Weights of a small mixture-of-experts language model, trained from scratch on English Wikipedia.
Experts: 1 pick a token, a shared expert of 192 neurons.
Below are experts of layer 5 (counted from 0) of a mixture-of-experts language model. Rows are named up (a neuron's input weights, with its number) and show model dimensions 0-223. Each number is 50 + 10 x the weight over its row's rms, rounded and kept within 0 to 99.
Before each expert's rows: "gets" lists some tokens that make up at least twice as much of what it gets as of all text. This comes from a sample of Wikipedia text that the model never trained on. Tokens count by the router's weight.

# expert 3
gets: "\n", "|", " the", ".", " The", "The"
up2:47 45 43 50 47 51 34 66 46 60 56 46 38 47 50 51 51 53 52 49 35 51 36 56 32 57 71 43 25 57 51 53 50 21 53 69 58 67 33 37 30 50 58 54 69 27 49 43 38 50 50 54 59 55 47 38 41 57 44 42 36 44 47 36 44 58 34 46 42 43 62 48 36 51 57 50 72 36 59 42 58 58 59 40 44 40 49 45 57 47 48 44 54 44 61 54 43 49 66 55 48 47 34 56 50 48 39 37 37 58 56 44 54 70 47 42 29 52 59 43 50 56 52 49 60 44 40 43 53 55 48 45 48 46 58 36 38 59 38 50 53 70 45 69 56 45 68 47 48 73 50 40 40 43 48 55 46 54 59 49 34 60 69 54 26 59 52 58 56 54 65 54 59 33 70 51 55 73 60 48 38 44 47 43 42 60 46 52 39 59 42 36 41 49 43 55 41 59 30 54 56 65 47 34 60 53 44 54 70 57 50 60 50 71 58 50 44 56 56 40 45 41 57 48
up3:43 43 59 54 54 45 55 55 50 59 63 51 52 59 42 64 45 61 56 51 38 35 53 48 38 42 63 51 57 44 48 61 41 51 61 55 52 50 50 50 51 43 42 44 45 54 56 44 48 40 52 66 66 42 63 55 59 68 56 38 50 61 49 45 46 36 52 60 43 48 54 51 44 79 50 58 53 60 66 60 70 47 68 30 54 29 55 52 58 34 64 59 41 24 62 56 40 47 51 43 49 49 50 52 41 26 39 43 43 51 38 34 46 48 52 32 54 50 52 48 54 38 45 48 45 61 56 44 46 48 57 65 35 48 45 60 46 49 52 59 54 62 56 60 69 42 53 44 35 45 58 31 54 20 50 49 40 51 57 74 38 63 62 46 50 36 36 63 39 32 56 33 60 47 51 49 43 49 57 51 45 66 40 47 64 47 54 40 48 63 35 45 35 58 38 68 74 60 46 44 36 44 54 55 49 60 39 62 56 44 57 44 56 63 50 50 19 58 54 52 36 44 66 50
up4:48 46 34 51 43 51 47 53 46 66 68 68 59 56 62 41 54 54 57 43 54 41 46 64 39 59 60 61 36 43 53 52 52 42 51 62 75 59 39 37 45 61 60 34 63 40 49 51 41 55 55 61 43 46 54 56 55 63 54 68 42 51 44 33 43 41 50 52 60 41 59 42 37 57 41 70 53 42 47 59 55 63 49 40 45 39 57 55 33 56 49 44 55 64 65 57 36 44 50 50 59 52 38 60 50 54 50 56 44 58 44 45 42 61 40 53 48 46 61 39 66 26 55 53 64 43 33 37 55 59 54 62 63 46 63 38 49 53 49 55 60 60 32 63 69 44 57 58 47 54 47 43 51 60 71 49 56 63 54 51 40 61 60 56 30 66 48 46 57 28 47 48 63 22 59 38 51 42 51 57 50 54 49 51 53 49 49 57 45 61 41 36 38 49 44 37 37 57 36 41 42 55 63 52 61 45 18 47 61 37 43 59 46 63 31 44 33 45 65 31 53 54 52 32
up5:53 47 43 57 33 57 38 59 49 62 58 51 38 50 61 45 63 49 53 53 53 48 40 54 46 52 66 41 43 48 38 57 49 44 52 59 64 70 49 46 39 55 53 58 62 29 53 43 37 41 46 32 58 64 41 29 28 41 46 52 38 49 50 34 58 52 50 67 50 56 45 57 28 35 61 54 64 52 52 52 39 62 57 46 43 42 57 72 54 58 58 46 49 41 67 53 38 62 53 55 59 50 45 70 47 61 38 48 62 38 52 26 45 52 46 50 47 49 58 45 49 52 60 33 69 47 44 41 39 54 67 60 46 38 52 45 31 62 37 53 41 60 53 64 50 54 62 64 43 69 40 43 34 32 46 54 66 54 49 40 42 56 56 59 36 47 42 47 56 54 53 61 64 30 76 38 39 63 42 42 32 49 43 46 68 52 42 34 44 58 35 34 48 51 50 52 50 57 52 43 54 40 56 45 51 55 58 51 78 42 54 73 59 62 48 40 43 49 41 32 53 43 51 47
up6:42 47 50 52 48 49 40 75 39 51 60 51 36 64 60 49 46 53 48 49 44 49 37 65 41 53 54 36 33 50 57 66 43 44 37 56 50 62 49 48 32 45 54 56 66 27 52 53 51 56 41 57 45 57 57 47 40 41 57 38 47 56 40 38 69 53 30 57 46 43 47 45 38 48 49 48 64 54 72 55 46 61 50 45 47 43 54 41 59 46 49 48 50 46 56 65 38 64 66 54 72 43 47 59 58 46 54 45 39 69 62 42 48 74 34 33 48 75 56 39 50 60 52 33 57 48 29 48 51 54 53 53 43 35 53 54 35 61 30 62 44 68 52 66 55 51 67 53 50 56 49 34 42 40 52 45 54 55 49 59 38 60 62 58 26 56 47 49 50 36 45 64 73 33 80 34 50 51 49 58 45 48 60 42 51 53 59 37 49 56 30 49 44 54 50 46 41 43 45 40 41 50 52 43 65 60 48 43 67 49 55 66 50 57 45 41 49 45 42 31 55 48 70 48
up7:56 36 44 50 44 50 45 62 56 53 48 58 38 43 54 49 35 59 57 42 50 63 51 54 37 44 53 62 48 47 57 46 39 26 52 71 63 72 58 36 34 64 65 55 80 27 45 52 34 52 56 49 35 61 44 44 43 55 37 53 46 49 39 38 51 52 50 56 51 57 57 50 24 52 56 57 58 53 60 50 51 52 47 37 42 45 41 50 60 48 45 49 45 44 50 49 38 56 64 43 57 36 51 58 47 57 52 50 47 53 71 57 47 57 32 37 51 56 50 51 63 53 39 43 67 52 47 55 44 58 52 55 49 37 56 39 27 61 45 59 45 65 37 61 66 58 54 64 41 66 46 38 57 38 41 59 54 50 52 57 36 52 52 47 31 67 31 46 56 49 44 58 70 42 73 48 57 58 48 33 36 47 52 48 50 67 38 44 40 36 37 33 54 76 57 69 47 56 39 67 51 45 45 42 58 50 48 40 60 40 59 63 37 61 43 43 40 45 62 28 47 56 51 51
up8:49 41 46 41 43 54 58 49 57 46 55 58 60 43 62 57 65 60 48 67 53 35 27 34 49 51 46 57 35 34 34 52 62 54 35 66 56 44 46 51 46 44 60 59 47 48 56 39 49 44 56 43 34 55 56 48 52 67 37 46 43 50 46 35 52 47 62 41 68 54 48 62 34 64 55 69 45 55 59 67 52 63 66 50 45 51 38 43 49 53 37 31 39 68 48 50 65 47 54 59 43 42 43 47 42 50 52 67 62 44 59 48 33 56 51 41 45 65 59 32 43 56 56 47 53 48 48 30 43 66 50 64 36 36 56 54 54 47 51 43 62 57 63 66 48 43 50 44 63 51 31 40 44 51 53 32 44 48 49 68 51 71 54 75 41 35 55 51 43 47 37 53 61 46 56 40 44 65 46 44 44 72 38 50 68 38 39 45 43 42 61 37 50 81 66 52 59 57 49 44 57 60 55 55 52 27 32 51 50 43 55 56 41 58 36 53 57 48 67 56 42 60 57 41
up9:64 42 38 72 60 52 28 65 29 50 56 46 38 63 50 56 34 49 66 59 57 54 36 49 40 59 73 55 54 48 62 64 47 47 56 50 59 62 30 35 29 63 62 45 65 38 55 40 41 40 40 43 45 43 52 45 44 41 53 50 51 43 45 33 76 48 29 57 54 54 49 50 35 50 52 37 68 61 61 39 48 61 58 46 40 51 48 65 58 40 49 50 60 41 62 56 42 51 54 44 41 50 56 58 50 43 54 52 46 58 60 47 49 67 33 54 51 56 62 51 53 49 57 43 69 61 48 50 42 57 62 47 51 47 67 60 30 64 34 45 50 52 45 63 51 54 67 67 46 47 44 35 48 35 49 56 54 41 57 40 39 58 58 44 30 54 54 44 61 51 61 43 66 30 62 53 50 56 48 31 36 42 55 37 55 60 49 43 47 53 49 60 51 50 54 39 51 56 42 48 46 73 58 41 60 50 39 47 63 50 45 73 59 63 42 45 33 49 50 27 40 54 63 39
up10:43 40 60 68 39 48 47 41 56 55 75 56 65 34 61 54 27 46 60 49 43 55 54 45 37 56 62 58 44 43 32 34 34 48 56 58 47 56 39 44 45 47 69 52 48 56 50 41 40 30 43 41 51 71 69 63 43 63 47 42 55 43 48 47 35 52 44 64 56 53 44 64 27 64 53 45 56 60 52 62 50 61 53 68 36 52 43 55 49 62 40 38 31 57 51 64 45 47 61 36 45 36 53 54 49 63 48 56 50 36 59 51 60 51 51 45 43 48 69 78 48 35 37 36 45 61 53 40 43 68 50 48 51 52 35 41 34 51 58 42 76 58 52 64 46 46 37 37 51 56 46 51 51 47 43 56 68 61 54 46 28 54 63 39 45 48 58 43 47 50 55 39 54 49 62 54 51 51 62 40 37 53 46 51 65 58 58 58 63 48 42 57 59 33 51 35 30 53 28 45 48 55 56 55 57 37 43 56 55 35 43 55 53 56 32 39 36 40 59 49 54 40 39 53

# expert 0
gets: " in", " and", "-", " at", " for", " "
up2:48 51 52 53 52 37 54 61 46 42 48 59 40 51 54 64 43 58 64 45 39 51 37 50 37 49 66 47 30 54 52 56 49 38 56 63 45 70 57 44 32 59 48 56 56 33 41 40 40 43 33 42 52 65 64 61 45 43 36 57 47 47 41 30 50 61 42 57 55 58 58 43 39 49 50 43 53 39 52 45 56 63 56 57 48 34 66 43 50 52 57 35 45 46 60 65 34 42 65 50 65 57 41 53 52 53 47 44 58 47 69 63 54 62 49 44 48 70 67 52 50 47 52 41 51 38 34 37 62 39 62 56 49 25 52 46 29 63 40 57 59 45 47 59 49 51 48 67 38 69 42 34 51 37 48 47 54 51 44 50 42 63 51 63 31 54 42 45 47 40 60 55 67 31 72 37 50 42 47 52 40 50 48 41 65 46 55 33 39 67 29 44 47 73 45 54 48 49 46 39 59 65 39 51 56 39 46 50 57 50 61 70 37 72 44 52 39 44 49 32 34 54 55 43
up3:43 37 41 33 35 54 41 64 36 51 55 60 25 55 38 58 42 50 56 64 38 33 25 32 47 46 54 43 49 42 54 73 55 49 44 53 49 57 42 47 34 42 40 36 50 50 58 55 44 47 44 40 56 53 43 63 62 51 57 44 52 62 55 50 47 53 45 51 63 59 47 47 43 37 35 61 46 44 78 28 54 42 54 47 41 35 68 55 48 38 58 54 67 45 51 53 47 54 31 53 53 60 50 51 45 41 59 36 55 52 51 60 62 60 50 45 24 58 66 80 60 53 49 46 62 49 50 48 59 58 48 45 32 29 47 42 52 65 40 65 44 50 38 57 52 68 59 58 53 48 51 47 53 43 47 71 52 56 56 55 37 42 45 56 40 36 50 44 45 65 54 44 60 50 60 51 62 61 69 54 40 50 61 30 46 63 36 40 55 52 50 66 47 58 42 36 34 45 32 59 58 67 58 63 56 58 58 61 57 35 46 45 40 56 46 62 60 47 40 48 55 42 54 44
up4:50 47 54 53 49 50 30 63 35 57 39 53 39 65 43 65 41 67 51 39 54 42 36 44 41 58 63 49 38 58 68 51 61 44 50 73 39 60 43 41 31 46 45 52 57 38 57 54 50 47 40 41 41 64 36 44 55 62 60 44 44 54 53 59 73 35 30 68 58 59 54 47 32 51 55 58 62 56 51 42 59 71 47 44 44 62 62 51 46 47 56 45 43 51 70 56 57 52 49 34 56 59 45 57 45 57 50 43 46 48 58 37 57 68 40 54 48 82 48 42 48 47 46 39 57 60 49 44 50 64 59 48 42 46 63 61 23 52 40 64 55 55 57 65 57 45 74 50 41 59 47 49 40 33 39 61 44 52 46 34 43 56 53 57 35 58 53 50 62 41 55 40 72 39 64 49 45 45 52 48 42 57 51 29 57 54 56 33 43 59 35 58 67 50 56 37 52 59 45 41 43 40 50 34 43 57 55 50 54 66 43 64 52 52 48 50 33 37 40 33 44 53 63 46
up5:54 35 53 59 38 47 45 68 33 49 64 54 34 56 57 45 40 59 56 42 54 62 48 51 41 57 54 42 47 50 55 70 60 31 64 72 65 55 35 47 36 59 50 59 61 32 57 35 49 48 45 47 48 64 38 52 39 58 39 58 42 52 39 34 57 39 43 71 62 54 56 41 41 53 57 50 57 51 60 47 66 58 65 34 30 39 52 57 38 40 51 64 59 57 63 60 34 52 54 52 53 60 37 50 46 49 42 58 46 65 56 56 41 52 43 46 36 54 58 55 71 62 45 43 59 49 40 46 42 48 47 68 46 35 53 59 25 60 47 59 45 52 53 48 58 53 66 54 56 74 38 54 39 40 56 56 56 64 46 53 36 53 53 68 28 62 64 47 44 44 49 54 62 44 72 47 53 51 58 53 45 52 60 51 59 47 52 31 53 60 40 42 24 59 42 44 56 50 58 56 53 56 49 29 55 53 49 52 60 62 39 55 56 67 33 48 32 42 46 39 43 57 70 40
up6:48 52 58 55 39 63 35 64 46 47 55 59 38 60 51 39 55 63 45 46 57 55 40 53 41 58 61 50 40 49 42 60 60 42 57 52 62 73 46 34 37 56 56 60 55 30 48 46 38 38 60 45 37 59 56 55 36 48 50 49 33 56 43 27 52 45 33 68 52 66 47 59 29 61 55 47 64 51 59 54 65 51 39 36 49 38 44 51 48 50 47 33 46 45 38 46 33 59 45 32 59 67 34 68 48 57 53 57 41 54 57 50 50 61 40 45 53 54 65 51 36 47 53 36 60 64 29 42 45 56 57 57 37 46 65 54 53 43 43 51 59 45 52 65 59 48 60 58 51 68 36 43 35 57 44 61 54 51 52 55 36 65 66 62 37 53 37 50 60 44 56 57 60 28 74 45 56 48 53 31 39 46 67 42 57 51 50 37 30 59 28 36 59 52 39 56 44 54 49 45 50 61 55 46 60 60 45 50 75 54 62 65 60 53 45 47 43 48 43 32 53 52 56 48
up7:43 53 39 39 52 66 64 58 19 69 46 49 54 49 60 47 53 56 51 35 56 59 26 43 46 67 49 35 52 55 35 58 36 52 46 35 45 45 40 40 60 47 48 41 52 49 63 38 55 67 55 53 64 56 46 74 22 50 43 48 47 56 51 43 51 61 56 46 44 45 63 62 56 47 58 40 62 54 62 52 51 50 64 47 57 56 59 53 59 38 50 51 46 64 54 34 65 69 71 47 57 59 40 44 54 25 40 50 49 27 61 46 63 38 37 60 55 57 43 39 57 40 62 43 48 35 35 40 63 37 45 56 54 48 55 66 51 48 53 55 44 61 52 57 45 42 60 55 51 40 38 48 52 45 38 60 26 38 52 51 39 54 59 44 39 49 50 42 53 46 42 59 52 48 55 66 58 51 67 29 46 53 65 55 60 53 70 56 34 49 49 37 40 40 55 34 56 46 56 30 56 57 57 48 24 47 40 55 56 55 57 53 55 57 36 38 50 51 65 48 52 32 59 53
up8:33 37 49 58 52 50 41 61 52 76 49 60 38 53 55 36 39 64 57 41 59 47 40 54 42 67 65 42 48 67 61 57 46 44 56 70 60 73 57 38 38 61 56 42 64 32 45 42 44 52 51 34 40 44 41 47 34 54 53 62 49 44 46 45 65 55 41 52 60 59 49 41 33 63 49 59 68 41 61 44 58 51 61 48 52 55 53 50 41 55 39 46 48 53 58 61 44 68 60 47 55 46 45 58 37 46 50 52 28 45 68 41 48 50 34 47 39 65 73 54 55 52 38 39 61 60 54 49 61 53 58 48 44 41 63 42 29 45 47 54 54 64 45 63 64 59 59 61 40 69 46 28 40 49 55 62 50 64 62 53 48 42 55 58 39 58 55 59 40 49 61 41 55 28 65 55 44 42 60 42 45 47 50 50 55 37 45 56 35 71 25 41 61 44 40 53 36 55 42 46 43 54 53 37 41 37 41 43 65 47 61 65 49 53 53 45 33 54 55 30 55 60 63 45
up9:42 35 57 40 46 31 46 64 44 67 55 51 46 58 37 63 55 45 45 45 54 41 49 52 31 51 67 43 42 44 63 63 39 38 51 51 56 66 45 47 40 69 58 52 56 51 39 41 49 45 55 35 44 39 60 55 49 56 45 45 45 56 36 35 59 53 28 63 62 48 56 53 49 47 63 59 60 47 55 40 59 59 47 26 38 61 52 43 42 41 50 39 54 59 58 63 57 49 65 54 59 70 38 52 46 57 51 53 39 60 60 50 51 51 34 43 55 69 64 43 60 52 40 47 66 50 34 34 62 43 59 44 35 43 57 57 49 58 39 51 60 63 44 67 41 53 58 64 53 68 38 31 42 42 38 55 71 48 54 44 36 55 47 56 23 49 50 47 59 52 43 58 65 31 68 48 55 58 54 46 39 54 61 40 50 54 63 35 32 59 42 53 47 60 34 31 42 59 32 36 47 62 50 37 50 38 42 52 71 60 47 56 48 65 35 39 45 50 42 31 52 50 57 53
up10:52 35 56 61 61 45 40 76 31 53 54 55 47 58 56 44 45 67 57 54 61 51 51 56 31 50 67 53 49 60 46 44 52 24 53 65 62 77 45 31 36 52 51 68 56 40 37 41 38 51 58 42 43 56 44 49 30 49 39 42 45 35 46 52 58 60 45 64 56 55 67 55 40 50 63 47 62 48 51 57 43 71 56 54 37 49 55 54 47 56 56 42 48 55 57 59 44 52 64 49 48 56 47 59 37 36 53 40 45 47 66 41 60 55 45 36 55 67 75 53 49 53 41 33 60 58 40 39 40 59 39 57 38 36 68 47 44 56 41 74 55 51 34 59 47 54 66 53 52 61 42 40 34 40 52 42 57 46 42 50 48 55 63 62 29 55 51 52 57 36 50 53 74 29 60 36 54 61 58 43 45 39 53 51 58 44 63 57 48 56 44 41 36 48 49 55 41 59 36 40 50 59 67 47 38 44 44 52 65 51 61 63 51 54 32 38 50 50 52 35 49 64 58 47

# expert 4
gets: " of", " |", " from", " with", " a", "a"
up2:58 41 43 46 42 43 46 69 46 53 45 43 40 50 70 59 42 68 54 52 34 51 44 45 47 57 67 38 36 58 72 71 63 28 43 68 39 74 42 37 41 61 49 47 68 34 62 45 39 47 50 42 45 58 52 49 42 59 32 59 48 48 45 42 75 55 41 64 54 48 56 63 37 51 57 57 64 46 62 52 64 55 53 42 48 31 48 47 46 69 49 37 49 37 58 60 40 61 49 47 52 54 48 58 38 53 47 49 42 42 66 51 47 55 26 37 49 66 54 52 54 46 43 45 55 54 43 37 55 49 54 56 48 48 55 48 40 57 56 68 56 61 51 55 54 51 65 45 40 82 52 44 43 35 45 53 54 45 52 56 36 44 67 54 34 58 58 56 47 44 44 48 65 28 72 41 64 44 41 44 43 57 46 43 50 50 61 36 27 53 34 36 48 55 39 55 39 70 43 40 46 41 55 55 40 58 52 56 59 51 51 60 61 64 54 45 51 38 45 36 52 59 41 49
up3:60 36 47 49 64 47 41 53 57 51 56 71 50 74 34 63 48 59 53 53 48 42 36 48 40 56 46 42 44 53 62 62 48 58 61 44 41 50 51 43 40 63 49 52 55 41 58 53 58 63 39 39 36 49 48 50 51 53 65 44 37 59 48 39 62 46 30 56 56 72 36 33 44 52 64 40 75 63 51 36 59 56 54 63 42 46 58 58 54 59 48 37 36 38 62 51 61 47 40 31 54 57 61 49 49 50 62 40 41 61 48 54 58 66 46 50 39 59 44 65 51 70 45 46 72 47 45 44 64 59 65 54 39 52 56 42 49 36 35 49 63 49 49 53 62 42 47 44 42 53 39 43 42 60 47 66 49 57 46 57 51 35 51 43 48 41 35 57 54 64 41 50 64 44 58 41 49 57 43 63 51 50 52 24 86 44 34 58 53 50 36 60 46 48 66 37 47 49 41 51 48 43 37 35 43 40 32 59 61 53 41 60 50 40 38 63 59 45 44 39 50 50 76 49
up4:60 40 53 37 37 40 43 59 34 65 48 40 39 46 44 62 51 58 55 62 32 29 59 46 52 45 56 60 34 53 50 55 43 48 59 49 49 53 50 49 38 52 35 45 52 43 70 44 44 37 40 33 47 67 47 64 45 48 37 40 37 53 55 46 72 51 42 54 76 47 59 62 47 65 68 63 47 49 47 55 55 45 50 38 48 49 55 41 56 61 60 37 44 46 58 59 62 56 46 57 65 51 56 58 56 65 61 54 45 54 62 54 58 65 44 62 32 64 55 35 42 53 46 58 66 51 41 35 42 60 61 62 44 31 56 46 44 63 47 46 52 60 49 61 45 51 68 65 36 54 57 42 35 40 31 39 59 41 40 61 40 59 53 62 36 51 59 46 80 57 61 46 51 28 61 45 40 46 44 49 38 54 59 51 45 50 53 39 35 50 31 43 42 62 41 44 45 56 46 30 47 43 44 52 52 73 37 50 56 38 42 75 33 54 47 41 56 44 56 40 55 59 52 41
up5:47 47 53 51 35 34 46 61 46 63 61 54 45 55 65 47 37 64 60 58 32 48 59 53 33 66 63 43 41 45 47 64 47 43 54 56 33 72 43 46 52 67 52 54 58 36 43 43 47 57 54 47 50 67 44 57 50 56 54 43 47 57 48 27 70 65 37 58 54 43 56 46 38 44 64 50 51 43 61 61 58 67 42 52 43 48 57 65 52 56 47 34 34 46 60 59 51 64 52 62 57 52 41 66 41 52 63 52 40 53 64 57 44 60 48 51 50 63 61 44 42 52 58 49 66 52 46 49 60 49 46 45 45 49 56 37 26 57 44 58 57 56 51 65 53 35 58 72 42 71 43 29 41 58 56 43 49 59 48 62 40 51 51 62 32 65 76 59 60 31 53 55 67 30 69 54 56 54 42 32 40 50 51 53 55 56 56 43 43 70 25 46 55 51 47 55 49 59 54 41 49 57 48 37 51 56 50 47 74 46 47 55 50 68 40 52 34 48 63 28 50 52 58 55
up6:35 32 49 47 45 49 30 55 37 60 50 40 38 51 46 50 51 62 65 54 48 48 42 41 33 53 57 45 42 52 56 58 42 44 48 59 58 79 39 39 34 47 53 55 37 31 53 44 34 55 55 50 49 40 37 59 36 45 60 48 58 54 50 42 70 38 42 60 54 66 56 54 44 40 64 39 70 42 59 49 51 73 54 37 40 53 52 70 43 52 39 44 53 52 58 59 35 61 64 42 56 48 40 66 56 55 52 48 37 64 65 54 37 63 27 55 48 67 64 49 58 38 57 55 52 52 46 61 63 50 33 48 39 23 64 52 33 54 33 55 57 56 49 69 49 51 64 58 36 59 39 42 42 45 40 59 54 50 58 43 41 55 44 59 40 57 60 46 49 41 54 50 63 28 59 38 40 47 58 51 32 65 45 38 37 48 54 54 38 57 40 33 43 55 61 48 39 58 57 43 59 59 55 50 44 51 42 53 65 65 56 63 57 56 48 44 47 54 42 33 40 60 54 32
up7:57 40 62 68 45 46 49 59 54 63 48 70 43 73 53 54 57 66 61 66 44 51 57 63 35 42 41 63 44 57 56 42 50 41 63 37 56 48 34 28 50 42 51 59 52 46 70 44 46 48 45 54 59 44 55 45 29 59 52 39 46 59 60 24 58 64 47 58 49 68 46 34 43 56 51 60 58 63 56 58 63 46 53 42 33 42 72 39 61 54 39 57 37 43 64 51 29 52 41 47 65 48 31 45 45 47 37 39 56 45 59 68 50 48 46 40 54 70 43 47 28 68 55 59 32 62 29 47 54 49 53 45 45 46 56 60 44 51 49 57 63 53 47 41 66 42 55 51 43 52 53 42 56 61 49 48 61 53 45 70 38 47 55 57 44 47 32 56 51 39 63 54 59 43 57 54 47 53 63 54 50 53 64 42 43 38 49 31 56 60 40 43 50 51 40 40 57 46 33 67 33 37 60 52 58 54 43 49 45 36 51 53 35 60 56 61 30 51 61 48 41 46 70 54
up8:49 49 44 51 48 41 42 60 46 53 55 52 38 50 43 64 46 43 52 43 50 47 36 48 51 58 53 36 32 48 51 53 62 35 38 49 70 66 58 39 45 45 56 62 52 28 64 51 53 41 52 44 42 50 39 61 37 52 33 57 30 33 56 33 66 49 30 57 67 51 56 47 53 52 45 50 62 58 63 56 57 52 48 52 37 61 65 52 46 46 53 63 36 50 57 64 44 50 65 34 56 50 32 53 43 51 41 47 37 62 60 54 54 70 40 45 54 59 70 31 57 48 56 41 64 52 34 48 40 52 45 49 37 37 52 46 33 55 38 60 62 62 48 53 51 47 68 62 62 60 42 37 29 35 44 46 56 50 60 43 42 54 74 52 37 60 52 49 56 43 55 52 72 33 71 50 49 46 50 41 32 55 54 46 67 47 43 62 46 54 43 46 54 52 49 44 38 55 45 39 56 57 45 35 34 49 40 63 74 56 66 62 56 67 27 58 49 51 46 31 53 58 44 38
up9:56 45 43 64 43 46 45 64 34 62 51 43 43 56 52 52 30 40 28 52 36 53 38 46 56 67 63 49 48 51 54 61 46 46 46 44 55 59 47 37 41 41 59 44 63 41 56 39 60 52 47 48 53 61 53 56 38 73 56 37 39 46 59 52 65 44 44 50 58 42 62 44 40 41 56 67 50 34 61 53 59 53 54 37 35 66 64 52 49 64 50 57 44 37 62 58 43 44 61 52 55 45 41 51 51 43 47 60 41 40 66 54 60 58 33 51 40 75 67 49 58 47 47 40 65 54 49 26 42 47 50 53 25 33 59 51 49 62 32 52 57 66 50 67 50 45 69 39 53 56 31 37 62 31 40 48 57 65 54 62 47 62 51 63 41 57 47 30 68 48 56 64 57 32 64 49 63 42 55 39 53 52 62 47 57 50 64 60 47 53 35 44 50 62 38 52 49 53 32 60 45 59 38 49 40 48 38 55 58 63 54 63 37 65 41 44 40 59 49 32 43 50 53 54
up10:57 28 57 58 60 30 48 59 42 55 40 48 42 56 60 65 50 53 45 50 48 63 77 58 43 63 64 45 47 57 34 54 37 31 56 64 56 61 45 51 32 62 56 62 66 38 59 44 37 51 37 43 46 55 40 52 55 49 35 55 37 42 56 47 52 56 44 68 60 54 59 52 40 49 49 41 70 43 68 50 52 59 42 44 27 55 54 52 29 63 38 43 44 46 52 60 36 65 62 56 35 67 44 55 47 55 46 47 31 71 75 46 47 50 35 39 54 52 60 51 53 38 55 39 61 41 36 36 36 57 61 47 52 46 52 54 27 58 34 60 53 50 49 53 44 56 67 57 47 66 39 38 48 36 48 48 55 51 55 56 40 58 53 50 31 54 46 43 53 46 44 41 64 35 75 68 66 56 54 36 39 57 50 36 53 63 54 41 48 63 33 45 52 58 45 51 56 58 39 60 45 52 44 41 51 53 41 55 62 55 51 69 47 57 43 48 42 32 45 38 40 49 45 49